{"d_expert": 64, "d_shared_expert": 0, "balance_loss": 0.00019, "balance_bias": true, "init_std_router": 0.0313, "lr_router": 0.000855, "norm_eps": 1e-06, "optimizer": "muon_variant", "beta1": 0.95, "batch_tokens": [32768, 65536, 131072, 262144], "max_seq_len": 512, "train_tokens": 355400000, "max_steps": 3577, "dataset": "wikipedia_en"}
Below are experts of layer 5 (counted from 0) of a mixture-of-experts language model. Rows are named router (the router's row for the expert), gate (a neuron's input weights, with its number), up (a neuron's input weights, with its number) and show model dimensions 128-191. Each number is 50 + 15 x the weight over its row's rms, rounded and kept within 0 to 99.
After each expert's rows: "mostly gets" lists some tokens that are sent to it at least half of the time. This comes from a sample of Wikipedia text that the model never trained on.

# expert 0
router:55 52 55 14 55 59 37 30 67 71 32 76 58 57 33 35 56 76 58 46 32 65 67 66 49 43 22 48 38 42 61 56 60 83 57 49 53 26 55 17 46 57 31 42 50 64 43 47 31 53 45 79 62 37 42 38 45 35 63 58 53 43 36 57
gate0:39 58 70 25 29 62 39 46 63 51 42 66 39 22 50 60 58 52 40 60 31 59 53 49 74 86 19 28 73 67 45 54 44 40 66 42 33 18 70 51 41 45 53 44 57 43 40 44 35 80 73 53 51 67 57 36 44 51 70 77 37 57 37 55
up0:63 57 48 64 50 39 55 31 52 33 53 61 45 19 47 73 70 42 59 51 58 39 44 58 59 61 57 37 84 49 52 45 37 46 44 32 32 49 36 48 63 39 47 36 26 62 34 57 64 38 51 26 53 33 49 64 33 32 58 42 60 76 41 33
gate1:69 44 29 40 77 38 45 41 59 35 60 48 57 46 72 49 32 53 46 67 66 56 44 39 24 52 39 39 28 48 61 50 31 26 42 39 65 39 48 72 43 53 40 43 32 40 37 42 77 49 60 24 34 39 54 76 40 51 41 73 55 40 46 37
up1:28 42 48 86 68 24 22 46 73 33 24 58 37 21 50 59 49 30 58 37 46 44 46 65 52 59 40 43 47 42 56 35 39 39 32 44 60 30 40 35 54 61 73 48 22 47 61 63 62 49 31 66 45 29 65 59 56 44 70 18 18 38 28 52
gate2:29 56 49 52 26 23 61 35 52 43 28 55 56 65 45 52 49 11 81 45 73 44 10 42 64 58 29 52 25 90 02 51 45 62 52 47 73 47 44 28 41 40 60 53 50 49 12 33 41 47 78 35 35 46 28 47 46 38 66 68 33 45 32 24
up2:40 49 80 44 55 21 34 35 20 31 56 14 45 23 44 65 40 67 44 36 23 47 52 73 50 42 58 65 63 40 71 52 59 51 63 60 59 34 37 67 37 52 52 45 45 75 37 48 70 75 41 34 52 63 38 27 33 69 15 47 44 51 44 54
mostly gets: "200", "190", "199", "183", "196", "197"

# expert 27
router:58 47 44 58 51 61 45 46 63 66 52 77 62 52 51 39 55 32 79 20 42 54 50 48 62 50 18 32 44 65 38 50 64 72 54 58 56 34 38 39 31 31 40 34 83 77 48 59 43 54 36 65 36 60 45 67 78 55 49 59 44 55 31 72
gate0:36 63 49 26 17 34 50 43 62 53 47 61 49 34 48 68 48 57 22 63 40 52 65 30 60 69 30 32 82 71 63 35 42 43 70 26 31 42 62 52 28 29 61 47 49 37 19 45 40 75 53 51 65 72 33 55 63 36 73 79 24 42 44 66
up0:41 64 50 69 19 62 45 39 47 45 52 81 63 22 58 65 51 40 68 50 62 62 47 70 53 74 59 23 66 49 53 42 42 45 31 52 39 49 37 39 39 50 53 45 36 60 09 39 69 31 21 36 73 41 45 83 25 43 52 57 53 69 43 39
gate1:58 38 43 43 44 45 55 42 61 29 46 20 67 39 50 50 19 80 37 54 69 55 58 56 56 65 29 43 43 62 75 60 20 22 49 58 43 37 37 73 46 53 35 40 32 39 31 51 62 43 60 39 16 32 43 61 38 73 43 67 53 33 31 41
up1:51 47 66 64 72 30 33 55 61 51 12 80 43 19 42 77 36 39 33 62 60 56 35 43 65 59 44 61 46 52 39 51 53 42 36 41 47 41 28 45 56 66 70 63 26 44 81 55 65 36 34 61 54 35 77 71 60 43 46 35 27 26 31 40
gate2:15 49 56 58 42 11 53 29 37 51 43 30 42 60 55 51 40 26 78 35 68 30 17 37 66 54 32 41 44 75 13 54 30 64 55 33 67 37 32 44 45 53 38 61 47 38 39 21 48 41 61 51 26 43 37 34 40 45 62 50 32 64 39 52
up2:35 45 48 30 57 15 38 29 34 28 43 16 63 34 25 76 27 72 29 32 29 39 62 82 59 27 56 61 70 31 50 47 51 65 67 46 68 36 65 49 35 42 66 56 53 68 46 54 62 63 58 39 41 65 50 36 45 73 31 40 71 53 51 41
mostly gets: "his ", "His ", "their ", "Its ", "Her ", "despite "

# expert 24
router:77 42 49 48 65 64 45 38 67 50 48 72 57 60 18 57 42 37 56 60 55 57 64 70 49 62 33 28 55 42 61 42 44 47 62 97 48 31 51 26 53 41 60 29 80 57 31 35 54 27 37 64 28 37 72 70 52 52 37 69 52 54 50 69
gate0:42 47 55 11 30 51 53 39 42 55 42 72 42 19 60 71 48 49 43 65 36 46 79 54 81 86 20 43 77 85 64 42 45 44 66 37 40 26 74 52 30 44 61 23 66 44 57 57 30 77 48 25 44 66 67 45 48 50 84 42 15 47 60 66
up0:66 64 56 83 33 46 55 42 64 50 57 84 62 29 49 66 47 29 74 40 85 55 59 74 59 56 61 37 63 43 54 23 70 39 45 30 20 39 29 35 53 49 53 39 53 71 23 54 55 61 58 46 61 46 45 60 26 35 54 47 57 66 31 48
gate1:67 57 33 29 57 43 39 34 68 25 28 31 72 38 63 62 23 67 32 65 58 55 50 73 51 55 63 30 27 51 85 77 23 22 60 47 57 53 41 63 60 41 35 41 28 34 33 49 80 34 64 32 37 53 56 79 33 63 29 60 55 30 45 54
up1:30 45 45 63 76 39 37 38 56 43 25 67 38 25 54 70 28 44 51 52 30 40 30 40 51 45 55 47 53 49 51 69 61 45 49 41 46 36 24 32 56 65 65 54 25 18 59 50 75 42 39 62 50 29 61 68 44 40 51 25 33 32 52 48
gate2:26 41 51 43 31 20 48 21 46 51 28 68 44 53 59 49 43 23 64 24 83 46 36 37 61 64 30 44 17 80 08 68 40 48 43 33 89 42 29 39 72 37 56 51 55 61 12 39 37 40 60 52 41 54 34 40 38 36 65 37 37 60 60 54
up2:45 46 53 18 45 38 26 39 45 47 36 06 45 60 29 55 33 45 38 26 23 48 53 70 47 58 50 68 67 23 62 53 56 59 54 57 50 45 44 45 35 50 48 69 59 60 50 51 74 58 35 48 58 75 39 26 38 73 16 49 59 45 48 72
mostly gets: "their ", "its ", "his ", "Its ", "her ", "onto "

# expert 23
router:35 64 38 57 47 61 60 58 66 59 25 70 69 87 65 32 48 49 86 55 38 34 39 70 33 44 66 32 29 62 56 49 58 49 58 51 54 37 69 61 23 43 40 54 50 46 50 56 53 22 28 40 38 58 59 20 75 50 31 60 46 53 34 63
gate0:35 51 60 51 53 48 64 37 55 59 62 59 50 38 63 69 40 59 42 41 48 32 46 59 62 77 36 26 75 44 55 56 38 43 69 32 49 24 66 53 36 29 73 39 65 58 33 51 32 80 71 34 56 76 49 31 46 66 61 53 22 54 38 64
up0:35 65 30 59 35 47 54 28 52 46 52 66 55 19 58 69 56 30 68 47 52 50 50 63 52 52 59 27 60 43 55 38 69 49 25 31 44 48 28 23 43 50 35 29 41 67 17 66 68 48 32 53 47 58 47 86 30 48 65 45 55 61 36 63
gate1:76 63 26 39 66 35 49 38 62 24 28 48 80 64 71 47 05 60 34 64 63 38 45 45 49 75 56 38 34 48 62 65 28 25 61 62 46 59 53 63 36 45 37 44 38 27 33 67 75 59 51 34 49 31 71 76 39 65 36 63 40 25 57 42
up1:45 65 43 79 80 31 24 45 64 48 31 71 48 25 67 57 40 27 32 64 47 32 59 33 60 72 49 39 40 45 41 46 45 35 40 40 60 38 23 41 34 72 66 42 39 38 62 47 71 41 45 64 57 35 63 47 63 53 60 29 41 41 52 45
gate2:35 42 62 45 33 29 65 51 32 38 30 66 50 57 48 48 39 11 76 41 66 47 09 47 61 64 44 51 23 93 00 53 46 62 42 32 65 44 51 54 56 31 63 62 68 35 14 31 48 56 62 45 32 27 16 41 39 30 52 48 44 60 40 53
up2:37 31 65 36 51 31 30 33 27 57 34 00 82 47 35 51 25 68 45 38 26 48 69 74 53 35 44 64 80 46 54 44 41 45 59 32 50 52 55 63 40 50 46 62 45 71 39 53 55 50 45 39 42 55 46 39 34 81 00 56 63 58 70 56
mostly gets: "but ", "and ", "along ", "while ", "& ", "including "

# expert 25
router:55 49 62 51 62 63 82 39 45 33 47 45 39 56 46 39 71 46 41 40 35 78 63 87 62 42 56 50 35 54 72 59 59 35 42 61 58 56 42 17 46 56 26 34 58 69 28 59 38 30 52 62 50 52 72 54 57 58 39 44 35 54 23 53
gate0:24 52 58 37 38 62 45 28 59 53 49 57 55 37 49 68 53 39 27 61 32 34 62 54 69 77 36 37 81 54 48 57 21 56 75 32 50 33 69 35 42 29 63 29 78 55 43 53 23 84 69 65 34 56 52 36 42 59 81 49 17 40 29 67
up0:69 61 36 70 48 59 51 47 41 41 45 58 57 24 48 65 56 27 53 40 51 58 46 55 82 56 57 37 70 43 68 46 73 38 39 34 29 57 28 52 65 63 34 31 39 85 30 60 54 43 39 29 59 38 58 64 07 30 52 52 57 65 55 38
gate1:69 27 45 46 51 34 45 26 68 30 49 44 58 54 69 56 21 63 38 40 57 60 50 69 49 52 43 34 28 57 90 48 33 18 56 41 32 46 49 76 49 39 36 26 36 36 50 52 74 48 71 17 23 40 46 68 39 80 44 59 35 36 40 48
up1:40 47 48 57 80 26 40 45 67 47 32 80 46 30 47 53 37 41 54 48 50 45 41 45 49 60 40 53 50 53 45 37 48 28 37 44 53 26 40 42 48 59 72 50 31 49 56 56 62 52 31 71 48 51 49 38 53 46 65 26 30 39 43 35
gate2:11 60 48 68 40 16 70 46 51 42 32 59 43 67 31 36 39 20 70 41 68 26 40 39 69 65 53 54 38 80 01 56 66 65 52 30 61 44 43 32 66 39 50 61 34 49 30 49 32 42 65 36 37 32 39 29 55 24 79 45 35 34 40 38
up2:59 46 77 41 56 35 42 32 33 48 59 26 42 50 33 67 49 64 37 40 18 47 65 76 65 48 72 70 55 24 59 53 56 54 61 53 40 40 41 62 28 49 62 54 33 62 53 61 59 65 36 38 57 71 49 37 30 84 11 43 58 40 30 49
mostly gets: "200", "199", "197", "201", "On ", "190"

# expert 36
router:57 68 57 33 47 56 34 32 65 29 42 47 63 79 76 56 71 45 73 36 29 61 47 62 67 16 55 56 48 52 52 48 54 57 35 56 14 55 55 37 42 31 28 51 40 61 28 51 53 34 57 79 40 46 53 32 48 44 53 74 33 37 62 51
gate0:41 48 63 33 42 62 50 31 47 63 36 50 72 48 50 69 40 49 30 71 31 37 63 75 67 94 31 31 71 61 41 52 32 44 73 31 32 12 75 40 38 47 53 49 57 32 42 61 23 99 53 46 46 64 65 40 47 67 71 64 20 51 38 48
up0:52 48 29 74 46 47 59 34 49 47 33 64 52 34 53 68 50 23 64 53 57 50 57 68 60 38 67 28 60 50 53 51 69 31 40 40 26 30 50 40 37 63 42 42 38 59 07 57 54 58 35 40 66 44 53 67 08 43 55 36 57 57 31 47
gate1:59 50 23 40 60 39 46 19 45 29 25 42 79 67 62 62 37 74 43 74 72 65 57 63 42 61 56 26 44 53 83 58 34 24 71 53 37 61 43 75 43 57 33 40 42 18 34 65 70 55 47 40 21 40 48 70 22 64 33 50 48 37 48 53
up1:42 41 41 69 70 18 37 58 54 37 21 62 33 30 43 51 36 29 40 36 59 35 50 38 57 79 52 51 55 48 50 43 48 42 47 45 58 31 18 35 45 71 65 43 27 30 61 46 61 48 29 58 58 44 66 73 30 42 68 28 38 24 45 53
gate2:16 53 53 55 33 21 62 46 58 51 33 57 48 62 49 49 44 05 82 40 69 37 26 34 67 45 34 51 27 88 00 43 47 68 54 32 76 56 36 35 51 15 42 48 56 56 42 37 49 54 66 36 41 60 33 40 50 41 65 44 47 42 58 46
up2:57 42 71 28 55 43 35 46 35 59 42 15 71 53 32 54 45 69 45 29 17 46 47 62 66 42 62 45 63 28 58 43 57 49 63 52 62 52 47 56 40 55 59 66 51 68 41 54 81 65 29 31 48 66 45 27 46 81 13 49 55 52 51 57
mostly gets: "MF ", "List ", "Date ", "version ", "FW ", "number "

# expert 48
router:68 71 65 45 30 63 37 68 79 60 44 60 51 83 54 54 61 31 43 53 31 68 64 81 48 32 60 48 55 84 31 75 48 40 57 56 26 40 58 62 52 53 33 08 54 49 46 20 45 55 35 66 26 48 49 57 58 34 14 56 50 43 40 52
gate0:23 53 64 28 44 54 50 37 46 55 36 49 42 33 37 71 52 53 45 64 31 49 77 53 71 76 26 31 73 54 53 52 19 22 81 17 39 35 64 37 44 42 51 35 80 29 37 44 23 94 68 53 43 70 47 37 43 64 66 73 21 66 48 48
up0:52 58 40 59 39 57 48 42 57 43 46 67 57 30 60 74 41 51 52 52 61 49 60 56 74 63 50 28 66 54 46 47 58 55 39 38 28 42 34 50 46 50 48 35 33 71 26 58 60 46 35 27 49 43 61 70 16 55 58 64 55 65 43 51
gate1:54 47 30 40 60 35 33 41 54 38 33 57 71 61 48 47 22 64 31 73 55 38 53 60 39 48 56 42 26 39 60 48 37 17 56 56 46 56 57 80 44 29 45 19 40 29 49 48 83 44 53 31 19 43 48 66 30 67 52 49 73 37 49 54
up1:37 37 40 65 57 27 28 51 76 51 36 79 45 16 54 62 25 51 32 57 54 31 56 36 51 69 38 39 60 43 33 48 17 21 44 43 45 40 26 45 56 65 67 57 32 41 62 36 50 43 33 69 49 43 80 61 56 29 66 26 35 34 43 50
gate2:08 38 50 50 47 37 65 49 48 51 36 68 52 61 46 53 43 14 66 45 97 56 14 40 53 65 28 53 37 92 08 37 39 57 38 32 66 45 48 53 55 37 66 57 52 39 28 21 49 38 63 37 39 44 15 37 43 39 76 63 52 59 50 40
up2:52 43 72 32 51 34 28 45 36 53 59 14 65 28 29 50 32 60 36 19 14 37 62 65 50 31 56 76 64 40 68 40 54 47 49 35 46 42 34 73 44 60 54 65 41 62 45 55 66 77 51 24 48 48 54 37 31 65 22 48 64 51 41 50
mostly gets: "what ", "due ", "including ", "according ", "which ", "especially "

# expert 55
router:47 51 50 51 48 55 33 46 37 88 55 31 43 55 71 25 62 36 74 55 41 74 39 66 28 39 57 47 44 39 67 39 54 58 60 74 29 47 52 50 46 37 47 37 43 53 53 45 48 50 40 79 52 76 63 42 69 32 46 45 70 65 32 59
gate0:14 60 51 41 30 59 27 37 62 44 42 67 51 30 52 60 44 63 28 49 33 44 73 59 47 83 41 30 73 58 56 58 31 35 64 37 48 21 51 39 44 23 59 41 61 29 42 54 41 95 73 41 47 54 53 60 45 41 90 60 33 38 22 58
up0:38 49 33 80 46 49 58 33 61 39 47 66 58 12 56 68 36 43 56 48 60 47 64 60 59 53 53 30 72 51 50 56 61 44 50 56 19 51 44 38 45 49 64 32 40 65 26 61 55 48 31 41 59 49 37 71 15 19 51 58 48 71 53 59
gate1:66 49 27 57 48 17 47 29 61 26 45 35 54 51 66 39 24 63 42 60 76 58 40 67 56 57 55 40 21 53 70 70 24 38 57 44 51 59 45 84 40 45 39 24 21 47 42 60 77 45 60 35 24 47 50 64 26 78 39 54 41 30 40 39
up1:30 39 48 69 70 27 33 42 69 30 43 71 39 18 66 56 35 42 52 32 36 25 35 33 46 70 42 51 42 58 48 45 38 32 38 49 62 38 44 47 48 56 75 58 31 38 67 39 53 34 27 73 45 43 57 53 32 48 64 30 33 19 28 34
gate2:20 26 47 52 55 17 70 55 43 57 50 44 43 68 55 58 35 27 64 49 63 38 31 40 49 86 25 62 37 70 07 76 42 51 58 65 73 37 41 48 52 32 55 43 48 57 45 34 50 55 52 43 49 50 33 38 46 22 72 39 36 68 40 45
up2:50 36 64 13 38 43 21 41 43 44 36 18 68 54 22 60 34 70 30 24 18 45 63 64 57 41 63 58 59 38 83 48 53 53 54 37 45 37 47 64 35 46 48 45 54 71 56 52 53 58 43 24 47 49 33 52 26 56 22 40 56 49 47 46
mostly gets: "Th", "Mer", "Ad", "under ", "Sam", "El"

# expert 32
router:55 40 43 40 39 46 27 35 99 49 40 56 41 52 35 58 63 37 83 23 40 60 74 63 45 45 43 46 31 39 56 59 53 54 48 55 43 24 74 40 54 28 23 35 57 67 30 34 23 45 26 69 38 47 76 72 55 47 53 64 46 52 42 37
gate0:41 54 64 38 35 44 46 23 68 47 30 64 35 23 42 59 53 46 62 43 22 50 60 52 55 88 45 44 64 60 44 54 44 36 79 40 35 26 72 38 24 37 74 17 69 43 21 48 40 99 58 43 54 58 53 50 44 60 74 57 31 46 24 67
up0:41 67 45 67 42 47 41 27 55 45 53 54 56 29 43 65 61 19 49 41 56 58 54 81 84 52 55 24 74 30 46 48 55 56 49 53 35 47 54 43 37 51 35 32 34 58 28 47 53 57 35 34 60 57 35 64 32 60 68 51 49 70 29 39
gate1:58 48 48 54 55 27 44 34 43 30 29 44 42 58 44 54 10 51 22 49 54 43 56 61 40 37 40 38 34 61 62 48 31 22 59 51 44 50 48 67 48 42 32 33 21 32 39 47 81 56 48 49 16 49 60 71 26 70 59 65 38 35 36 55
up1:41 41 47 68 62 20 21 36 68 33 52 71 41 28 51 62 34 24 46 49 39 28 50 40 39 65 43 51 43 54 40 48 55 39 49 64 51 43 34 68 49 69 52 46 51 40 79 48 71 47 22 71 44 48 78 70 57 64 56 27 28 31 35 53
gate2:11 57 42 55 34 35 66 43 38 59 40 70 46 62 30 59 49 20 74 35 86 50 35 50 60 60 23 57 35 68 00 49 32 70 62 24 70 38 47 35 65 36 59 62 68 39 35 29 39 54 75 47 25 57 30 25 31 42 58 71 35 51 41 38
up2:54 30 64 40 35 27 29 28 37 55 33 00 54 35 40 66 30 56 22 28 45 45 43 66 48 29 64 82 59 41 76 37 46 62 59 69 42 43 44 61 52 53 48 49 45 69 48 58 52 64 41 46 54 85 48 36 41 65 26 44 59 59 48 75
mostly gets: "Pos ", "); ", "Pld ", "\n ", "Succeeded ", "\n  "

# expert 30
router:69 38 57 56 20 66 52 53 61 73 16 67 49 54 45 52 92 51 77 50 58 37 69 57 54 48 43 74 54 49 46 65 69 52 78 73 48 45 57 55 41 45 21 43 65 87 28 55 40 41 31 57 58 28 65 69 69 20 16 41 31 66 45 42
gate0:40 43 79 40 49 67 41 32 59 57 31 65 47 36 31 72 48 52 49 62 45 49 70 69 68 76 40 30 82 55 57 52 44 27 72 22 34 40 64 34 41 52 56 36 71 30 35 53 37 86 65 63 59 60 53 68 45 55 79 57 26 52 43 65
up0:44 57 29 62 55 54 60 49 54 44 60 61 59 41 43 75 47 45 49 57 52 53 47 78 69 64 53 33 65 54 40 17 46 47 24 52 33 37 52 44 37 57 37 19 23 60 16 46 49 62 41 29 48 42 56 72 33 47 50 51 50 71 41 47
gate1:68 48 40 45 55 43 53 45 38 37 44 47 67 43 77 44 25 76 51 69 49 42 48 42 37 51 45 23 39 44 80 53 31 31 30 55 45 49 50 85 40 46 40 49 29 26 44 53 80 51 59 44 26 39 50 54 46 56 52 54 50 44 49 40
up1:56 40 50 60 71 36 25 58 68 46 30 82 41 34 53 70 15 28 25 32 53 34 58 32 52 57 53 51 53 35 53 60 45 33 33 52 59 25 35 57 39 69 63 60 37 35 65 43 64 40 42 61 47 48 79 67 58 44 55 32 29 43 15 46
gate2:27 48 49 50 46 25 60 35 39 48 47 49 33 80 37 44 41 21 58 44 85 48 13 56 65 72 24 48 14 72 12 46 35 56 42 37 56 32 32 50 56 34 73 51 72 55 50 24 36 49 69 35 34 36 29 31 37 35 80 55 33 45 32 30
up2:51 54 81 38 52 42 26 38 29 55 68 11 48 40 29 65 37 61 27 20 25 48 53 74 59 38 46 60 41 47 64 47 60 55 69 48 45 51 62 76 57 62 43 54 48 55 54 37 68 69 43 40 59 49 53 23 32 78 17 46 69 57 52 54
mostly gets: "As ", "until ", "as ", "became ", "When ", "becoming "

# expert 31
router:61 47 42 24 63 56 50 30 63 52 53 50 43 77 46 33 69 55 62 29 39 69 38 77 50 19 55 45 38 16 50 50 63 43 18 58 43 77 69 36 34 47 55 41 62 53 38 36 25 40 41 60 53 56 74 45 63 35 11 56 54 68 60 27
gate0:29 54 67 24 35 46 59 37 58 56 39 55 60 34 60 69 40 58 32 58 35 52 66 67 73 76 40 12 69 48 39 38 34 28 77 30 38 16 65 37 35 22 53 37 62 49 41 59 35 86 64 33 45 69 71 38 45 64 71 57 15 53 39 55
up0:53 57 35 76 46 54 46 22 49 42 43 65 60 32 61 76 54 40 69 46 60 52 56 64 69 52 53 31 53 53 58 52 59 50 42 39 41 44 44 55 59 46 44 27 52 52 24 66 59 54 42 40 51 39 39 60 11 62 34 39 60 60 60 36
gate1:61 46 35 59 59 38 56 41 54 32 43 38 68 50 78 43 19 73 11 71 68 57 48 61 59 49 55 43 24 50 83 65 29 34 57 51 47 48 55 65 44 41 36 33 36 35 23 58 60 54 48 33 27 50 53 70 39 74 63 47 60 34 47 57
up1:47 49 40 64 57 25 45 43 82 46 25 65 26 46 48 48 31 48 39 53 39 57 42 42 61 77 56 38 58 54 56 54 49 27 30 50 38 17 24 37 44 62 84 48 20 24 57 56 62 45 21 54 52 23 46 74 39 59 43 41 48 41 33 47
gate2:20 31 56 49 46 26 57 35 34 72 47 45 58 71 48 51 57 14 63 37 83 35 20 25 66 54 19 49 24 91 12 39 52 62 48 44 70 51 47 46 53 32 27 57 53 60 24 36 33 42 66 38 35 50 41 45 40 36 53 44 32 41 48 44
up2:67 57 79 36 50 45 38 48 41 20 35 32 54 57 29 61 28 61 47 34 12 52 51 70 63 39 77 68 55 47 74 62 58 46 50 56 47 50 49 63 33 58 53 62 53 63 63 64 40 69 37 24 58 75 51 34 33 74 17 64 56 57 40 67
mostly gets: "company ", "government ", "Minister ", "community ", "Museum ", "player "

# expert 58
router:59 48 64 52 40 74 30 49 53 69 53 57 66 75 56 60 72 45 71 43 60 65 70 49 56 28 52 71 33 36 50 80 51 61 52 48 31 54 38 40 39 43 49 47 32 62 33 40 29 60 56 66 45 57 65 36 64 21 25 72 45 61 49 86
gate0:30 50 65 25 36 43 51 34 64 63 47 59 45 33 51 61 53 50 27 51 39 46 73 58 76 89 41 33 79 52 45 52 30 55 76 31 35 22 78 38 35 38 53 20 52 53 19 56 32 78 56 57 53 78 50 47 40 60 76 55 18 52 29 58
up0:52 59 42 52 54 49 58 47 63 33 62 67 49 32 40 68 79 50 57 42 55 54 67 63 64 46 58 25 64 48 48 46 64 42 31 51 17 58 43 53 54 67 57 37 42 57 14 60 44 43 38 36 76 53 49 75 16 20 58 52 54 81 40 43
gate1:69 48 38 49 49 22 41 38 44 36 41 33 62 58 62 47 15 64 34 67 77 58 41 63 51 57 44 41 38 37 65 52 30 28 61 34 44 58 43 50 45 38 31 30 21 23 39 53 76 44 68 37 34 42 55 66 32 66 54 72 45 38 48 38
up1:33 56 53 54 65 20 27 59 64 28 38 73 43 37 50 53 30 49 32 47 33 21 54 43 48 66 36 46 47 69 54 29 41 38 58 46 40 31 38 35 45 66 55 60 37 37 63 58 49 28 23 67 57 36 61 63 30 47 65 30 31 55 25 07
gate2:16 35 46 48 50 22 72 52 51 50 32 56 47 63 34 52 36 18 65 41 71 35 22 44 52 59 35 56 42 84 11 64 53 60 52 45 63 26 45 47 60 46 46 49 46 64 25 25 27 59 56 35 43 53 20 32 48 53 62 59 50 47 54 29
up2:55 34 73 45 56 37 28 45 41 43 33 07 55 36 30 59 40 45 47 37 26 51 42 63 54 46 62 53 68 50 62 42 64 57 50 52 39 43 56 56 50 57 46 48 48 70 30 48 51 64 31 22 70 61 46 48 20 60 18 43 61 48 32 55
mostly gets: "Gar", "Mor", "Mal", "Gor", "Mur", "Tom"

# expert 43
router:57 16 35 66 32 67 55 43 44 35 35 49 61 57 49 52 61 47 36 27 79 61 71 56 41 35 19 36 12 71 50 45 72 67 25 61 50 27 26 40 29 32 45 38 65 42 57 46 42 67 25 49 33 43 43 68 51 18 45 51 58 67 51 34
gate0:38 46 59 45 45 49 50 49 65 60 42 47 52 32 70 66 43 39 31 59 38 47 68 39 58 85 30 44 88 61 64 41 32 47 55 32 26 25 66 53 49 35 61 36 75 32 35 45 34 97 61 61 52 68 55 62 45 52 79 52 08 47 49 68
up0:63 60 30 67 29 55 48 39 53 44 53 52 59 44 49 62 62 29 63 53 53 50 47 75 71 55 56 26 67 54 62 36 60 54 11 40 25 45 47 36 46 57 40 38 45 72 21 64 54 55 37 42 50 42 56 76 21 45 51 45 50 64 33 43
gate1:60 48 38 46 56 56 50 43 66 27 31 40 68 36 59 53 00 58 38 59 58 63 55 56 39 55 45 20 45 65 77 62 35 25 49 55 36 45 52 61 38 45 42 31 17 18 39 56 78 52 50 30 24 38 35 68 42 48 50 43 49 43 43 39
up1:28 35 46 54 94 24 47 42 64 38 24 66 35 22 48 54 30 19 44 41 60 33 42 39 46 66 35 35 56 59 48 47 49 28 43 57 57 33 15 46 65 67 56 50 29 45 51 45 80 52 27 68 43 41 60 74 61 43 59 22 18 29 41 48
gate2:18 52 48 39 42 23 59 33 43 61 39 46 55 70 44 48 30 23 69 48 63 52 06 26 62 82 34 69 33 76 10 56 37 66 53 36 52 55 45 65 61 37 50 43 45 51 19 42 47 43 76 38 23 56 43 16 61 21 65 53 44 58 42 38
up2:45 42 56 34 45 40 25 42 31 39 57 10 56 40 38 63 29 68 45 46 23 37 58 86 66 31 73 59 70 32 45 49 57 59 50 36 47 52 48 62 33 45 48 68 55 62 42 69 60 66 46 29 60 79 44 36 29 75 06 47 80 33 56 70
mostly gets: "This ", "These ", "album", "It ", "newly ", "series"

# expert 42
router:62 33 56 56 53 60 56 31 55 27 53 73 63 62 18 43 60 39 45 34 70 75 47 48 40 32 64 47 61 45 47 71 40 62 65 93 56 31 50 58 35 49 43 44 55 76 49 52 37 38 57 73 51 35 73 49 74 60 37 60 42 57 43 65
gate0:12 51 69 16 29 49 39 38 65 67 41 56 30 27 51 59 46 43 26 58 35 54 53 52 46 81 35 26 97 69 63 55 25 51 67 21 46 23 71 58 39 42 66 34 73 35 19 49 30 82 63 50 45 79 48 44 42 63 81 74 34 57 25 56
up0:74 58 35 61 47 49 42 21 48 40 34 66 59 35 55 66 60 37 49 38 58 50 57 66 60 52 60 41 75 37 56 44 47 46 39 40 09 45 39 55 59 56 41 46 39 68 14 61 56 55 50 32 52 50 55 68 07 27 56 46 59 82 23 33
gate1:58 37 51 39 48 16 41 04 73 34 31 31 55 43 70 53 24 68 38 62 64 63 59 56 40 50 43 42 35 45 58 53 29 20 52 57 39 52 47 54 65 44 42 37 30 32 50 57 89 42 47 40 17 42 46 71 36 58 52 56 41 37 52 46
up1:46 56 46 66 79 37 35 47 78 38 34 64 30 22 21 66 50 34 44 36 27 40 38 47 57 65 43 62 62 44 46 51 51 54 36 47 52 24 31 48 59 79 73 49 28 37 54 50 62 23 54 64 63 35 77 58 67 44 59 37 35 51 28 40
gate2:07 36 51 56 35 19 63 49 48 64 39 54 50 56 38 50 53 16 81 52 68 38 24 50 62 68 18 45 16 85 00 54 35 52 53 45 84 51 50 47 58 38 71 57 72 49 30 22 44 50 66 33 23 59 25 24 48 23 74 45 41 50 43 46
up2:68 43 73 35 51 24 43 47 33 51 48 26 64 58 29 72 44 56 30 23 19 33 64 69 69 29 56 61 62 60 70 44 51 52 53 64 42 36 52 64 43 44 47 54 51 58 38 58 47 65 35 29 37 63 35 36 36 74 27 28 67 57 53 54
mostly gets: "von ", "ä", "н", "č", "sch", "ö"